config.toml
hidden_size = 384
d_shared_expert = 0
balance_bias = true
n_groups = 8
vocab_size = 16384
norm_eps = 1e-07
tie_word_embeddings = "early"
beta1 = 0.95
beta2 = 0.98
max_grad_norm = 0.5
batch_tokens = 131072
max_seq_len = 512
train_tokens = 561200000
dataset = "wikipedia_en"
Below are experts of layer 2 (counted from 0) of a mixture-of-experts language model. Rows are named gate (a neuron's input weights, with its number), up (a neuron's input weights, with its number), down (a neuron's output weights, with its number) and show model dimensions 320-383. Each number is 200 + 30 x the weight over its row's rms, rounded and kept within 0 to 999.
Before each expert's rows: "comes before" lists some tokens at least twice as common just after its tokens as in all text; "mostly gets" lists some tokens that are sent to it at least half of the time. This comes from a sample of Wikipedia text that the model never trained on. Tokens count by the router's weight.

# expert 39
comes before: " ", " |", " |\n", "%", "0", " +"
mostly gets: " race", " medal", " Championships", " %", " kg", " Bronze"
gate0,207,233,243,180,227,243,210,249,199,201,199,179,160,133,167,174,192,209,205,139,192,226,181,208,216,185,202,269,248,174,155,214,208,199,187,207,243,185,188,257,282,224,197,179,201,204,188,231,187,239,232,198,223,155,198,153,149,197,210,202,259,182,210,216
up0,207,243,222,210,216,245,215,152,171,248,232,211,170,171,159,175,209,234,165,174,281,222,207,184,243,144,200,213,204,191,242,184,161,199,214,238,170,220,164,200,257,217,282,120,125,199,179,224,210,162,195,251,173,245,198,211,183,199,174,253,221,224,248,186
down0,214,121,195,253,233,185,186,228,212,154,196,193,197,246,248,199,119,246,202,217,211,224,214,266,162,206,184,170,182,183,202,165,200,204,243,219,177,193,186,225,223,185,141,220,266,254,182,172,193,220,178,205,199,145,259,203,171,149,201,164,146,191,225,187

# expert 34
comes before: " in", " to", " by", " of", " a", " as"
mostly gets: " made", " member", " received", " born", " based", " set"
gate0,197,247,211,203,193,199,196,202,238,186,135,192,194,202,197,179,204,237,174,197,213,247,181,176,155,234,150,157,186,231,226,230,186,204,158,163,171,187,186,205,222,205,182,260,189,228,153,217,247,260,224,229,199,197,218,199,215,194,138,196,199,220,222,173
up0,181,167,205,198,184,214,207,209,209,159,168,206,188,193,215,239,209,257,199,189,232,224,201,226,145,209,166,168,201,178,187,224,229,143,201,235,193,202,182,218,207,175,214,200,153,226,194,174,172,221,242,268,248,187,198,162,246,197,186,197,167,198,181,246
down0,219,135,194,266,197,176,268,194,201,168,186,235,222,199,252,225,229,180,161,221,239,206,209,199,201,231,167,201,268,192,173,188,202,204,212,182,181,221,207,190,182,169,260,229,202,162,179,191,225,239,224,211,173,119,203,221,201,171,211,215,220,201,223,128

# expert 63
comes before: " to", " that", " of", " the", " in", " and"
mostly gets: " said", ".\"", " However", " however", " case", " described"
gate0,190,182,133,224,213,231,234,167,220,266,152,247,201,195,206,173,197,181,239,193,219,203,162,191,199,221,249,230,192,250,253,174,198,227,121,199,181,214,175,193,218,205,174,177,188,207,192,232,187,246,199,179,201,191,214,168,201,209,209,215,222,238,173,195
up0,205,204,258,206,191,231,209,155,209,189,220,200,200,221,186,161,220,252,204,189,199,253,204,161,149,217,236,219,203,165,270,204,142,204,191,205,206,199,213,184,205,214,172,206,202,244,180,211,215,235,182,220,226,129,137,203,172,183,145,163,198,208,201,203
down0,204,183,190,160,214,202,199,216,152,154,244,186,214,197,211,175,211,219,203,185,124,166,196,156,151,197,186,166,192,210,214,223,192,204,144,215,236,197,171,201,181,187,217,211,165,178,221,192,186,195,263,258,205,187,166,266,218,202,246,220,170,197,162,179

# expert 5
comes before: "-", "|", "\n", ":", "us", " species"
mostly gets: " species", " Genus", " Species", "idae", "Scientific", " name"
gate0,158,215,243,220,147,194,278,225,105,253,235,179,206,187,179,197,235,222,210,170,159,235,142,207,171,195,206,203,246,209,166,233,167,185,232,202,219,196,210,201,183,195,249,241,208,196,249,217,204,226,178,221,213,183,213,152,187,170,204,209,170,212,192,251
up0,175,204,183,241,203,159,212,190,205,216,193,187,188,202,194,188,259,181,146,196,195,221,158,204,295,267,157,230,297,193,189,215,182,191,228,199,195,224,252,194,251,203,238,197,168,205,195,199,222,201,203,239,196,174,176,195,174,203,185,204,203,175,207,198
down0,150,211,202,217,217,210,182,154,182,186,173,191,174,234,238,223,193,119,200,209,171,214,227,225,208,199,177,271,244,166,218,170,180,166,209,167,232,222,200,210,226,148,249,201,157,283,206,155,237,231,185,203,182,199,203,162,189,216,223,188,118,164,210,202

# expert 20
comes before: " ", " |", "–", ";", "′", "00"
mostly gets: " December", " May", " January", " March", " June", " April"
gate0,217,187,241,202,236,206,207,142,180,176,231,190,143,250,216,217,219,228,210,247,185,140,186,238,205,210,150,173,230,210,149,206,189,189,200,206,212,198,187,206,228,169,255,196,192,161,154,213,217,239,201,242,184,178,210,176,279,221,149,191,167,258,162,136
up0,258,165,222,204,202,192,203,202,176,164,202,112,208,244,208,222,198,188,187,214,211,208,197,205,201,173,158,183,168,223,197,168,261,159,225,199,185,209,179,188,203,191,216,206,183,145,204,177,259,211,179,210,203,159,201,220,159,200,157,177,220,229,204,198
down0,195,204,153,221,162,199,192,238,139,230,260,210,199,215,207,183,180,189,198,203,212,174,184,253,206,213,256,180,220,201,225,198,173,170,223,191,201,158,229,200,155,237,134,206,238,244,177,218,274,187,191,174,194,225,240,165,136,208,169,221,206,222,139,164

# expert 2
comes before: "|", "-", " ", "|---|---|---|---|---|---|\n", " Total", "|---|---|---|---|---|\n"
mostly gets: " F", " f", " h", " H", " |\n", "F"
gate0,238,228,240,197,212,191,174,179,156,198,149,216,185,244,156,224,151,193,174,146,153,188,240,228,173,243,206,210,161,231,203,206,188,212,193,205,184,168,202,259,190,204,193,219,142,238,200,195,220,218,206,246,197,254,180,226,170,201,250,208,198,202,198,178
up0,161,206,184,201,185,197,184,169,171,181,226,210,188,159,214,209,129,223,167,201,245,215,189,180,193,231,229,244,180,161,200,250,193,221,195,250,174,232,206,188,132,226,176,189,215,205,235,265,196,201,133,197,173,198,210,185,204,174,159,221,119,196,193,228
down0,204,186,247,281,179,229,209,167,197,246,286,234,179,218,185,169,206,219,216,184,222,196,242,205,176,198,213,243,202,225,209,188,227,191,217,211,189,241,261,208,171,178,193,263,273,212,177,190,138,194,186,268,123,197,192,189,144,223,197,192,175,211,215,191

# expert 76
comes before: " |", "\n", " (", ";", "–", " /"
mostly gets: "g", "á", "é", "all", "″W", "í"
gate0,181,206,134,176,219,210,183,216,195,167,165,234,203,108,229,205,257,162,209,188,172,184,226,185,192,296,199,184,173,190,207,200,249,215,212,188,203,205,241,158,219,179,204,217,270,141,204,218,221,181,226,211,197,302,157,146,233,215,213,215,234,167,194,187
up0,203,190,226,199,203,208,201,195,191,205,238,200,253,206,280,263,187,200,218,193,214,174,166,186,190,245,174,202,176,175,190,191,176,210,203,204,166,231,158,198,213,209,167,186,187,283,199,197,253,196,249,217,207,183,198,227,192,248,136,184,239,233,193,190
down0,152,187,218,224,192,201,238,211,198,190,210,160,164,225,128,161,204,195,192,216,121,218,176,236,172,143,193,210,217,253,237,229,199,247,203,175,184,242,145,165,200,213,217,196,232,248,219,197,226,203,174,205,221,180,217,175,175,214,202,189,168,220,228,226

# expert 12
comes before: " ", " |", "–", "0", ";", "1"
mostly gets: " league", " League", " Player", " ENG", " match", " club"
gate0,206,183,233,221,177,204,187,229,193,161,231,193,234,202,205,219,195,159,193,153,196,203,150,195,194,220,197,180,191,178,267,175,201,216,169,237,140,226,199,237,208,253,208,207,180,166,221,200,222,174,229,176,224,205,217,243,165,206,197,188,225,200,216,171
up0,185,192,218,193,123,208,199,202,215,152,215,211,259,212,144,204,247,156,224,165,205,192,188,161,194,188,142,174,207,203,234,173,178,214,186,217,129,234,214,197,159,203,200,173,145,172,192,211,201,199,185,155,232,198,192,182,227,223,198,199,245,182,214,199
down0,226,209,170,201,229,236,193,199,220,209,204,216,228,170,184,211,195,223,160,184,194,168,204,215,221,193,207,203,195,247,267,203,178,176,161,186,156,194,213,220,169,241,187,203,192,160,245,186,197,147,224,243,232,253,190,177,201,197,197,221,183,218,198,189

# expert 61
comes before: " of", ":", "\n", " and", "==\n", " in"
mostly gets: " information", " MPC", " JPL", "_{", " %", "See"
gate0,158,203,203,201,142,152,214,183,161,209,253,217,194,220,281,213,235,201,223,214,204,194,167,163,200,199,204,221,204,196,209,193,186,256,157,196,258,223,198,185,153,223,210,141,185,166,203,186,181,140,173,192,253,214,181,222,224,152,202,206,170,185,182,118
up0,188,203,254,193,229,241,224,198,202,179,164,177,219,242,176,198,234,191,200,196,177,174,172,107,254,201,216,197,190,272,224,249,221,245,213,185,184,198,214,214,218,203,160,256,170,218,189,261,201,124,211,153,159,177,201,192,206,218,177,212,158,188,211,170
down0,233,216,219,275,187,213,172,167,133,205,242,219,182,230,237,143,177,199,195,209,216,236,221,184,192,235,164,200,202,180,257,219,213,173,258,177,220,218,178,244,207,195,184,201,225,186,240,199,208,162,241,212,157,201,194,244,147,201,168,235,208,217,233,204

# expert 57
comes before: " ", "20", "0", "1", "–", "19"
mostly gets: " medal", " Cup", " Bronze", " Championships", " national", " Apps"
gate0,245,193,176,158,234,205,224,195,159,193,240,188,164,225,168,190,219,239,150,251,193,210,210,198,190,258,204,214,271,199,192,201,131,210,103,210,202,259,214,276,165,264,220,219,245,203,222,206,163,266,154,234,209,196,211,235,193,207,223,162,202,199,152,213
up0,196,195,204,204,241,206,189,189,216,188,144,196,183,200,175,197,211,206,232,233,194,215,247,232,235,235,192,214,251,198,218,161,133,171,213,195,203,195,156,190,198,190,187,272,249,209,184,203,220,207,199,181,213,171,197,175,196,142,203,218,174,235,202,198
down0,226,179,187,229,231,206,209,188,245,178,196,176,163,134,191,208,170,232,195,244,247,210,234,193,183,209,248,201,181,155,202,222,180,184,212,193,187,139,218,208,159,229,210,145,221,231,201,192,254,215,115,238,165,189,191,205,199,205,185,200,224,189,192,210

# expert 38
comes before: "|", "-", "==", "===", "The", "="
mostly gets: " |\n\n", "C", "\n\n", "==\n", "=", "D"
gate0,220,203,260,194,204,237,176,196,229,193,172,229,206,204,222,207,212,193,183,194,174,145,170,194,172,196,163,176,213,220,165,176,205,197,189,222,217,214,187,214,215,202,80,193,126,225,187,180,193,225,260,189,195,190,201,198,246,235,181,233,161,194,207,166
up0,285,209,172,223,200,228,227,164,213,183,225,207,161,199,228,210,173,200,189,224,155,180,155,155,192,167,198,196,207,245,221,236,203,269,175,204,135,248,169,188,225,209,162,204,167,208,237,269,175,215,241,235,168,255,202,268,203,175,221,189,209,183,205,194
down0,154,186,197,199,140,167,196,197,137,199,194,174,200,176,170,197,180,230,214,242,223,227,198,200,298,227,183,160,205,209,225,162,213,226,132,178,240,221,198,203,189,185,288,218,217,223,238,182,192,246,179,161,224,210,171,224,247,246,180,188,203,195,235,183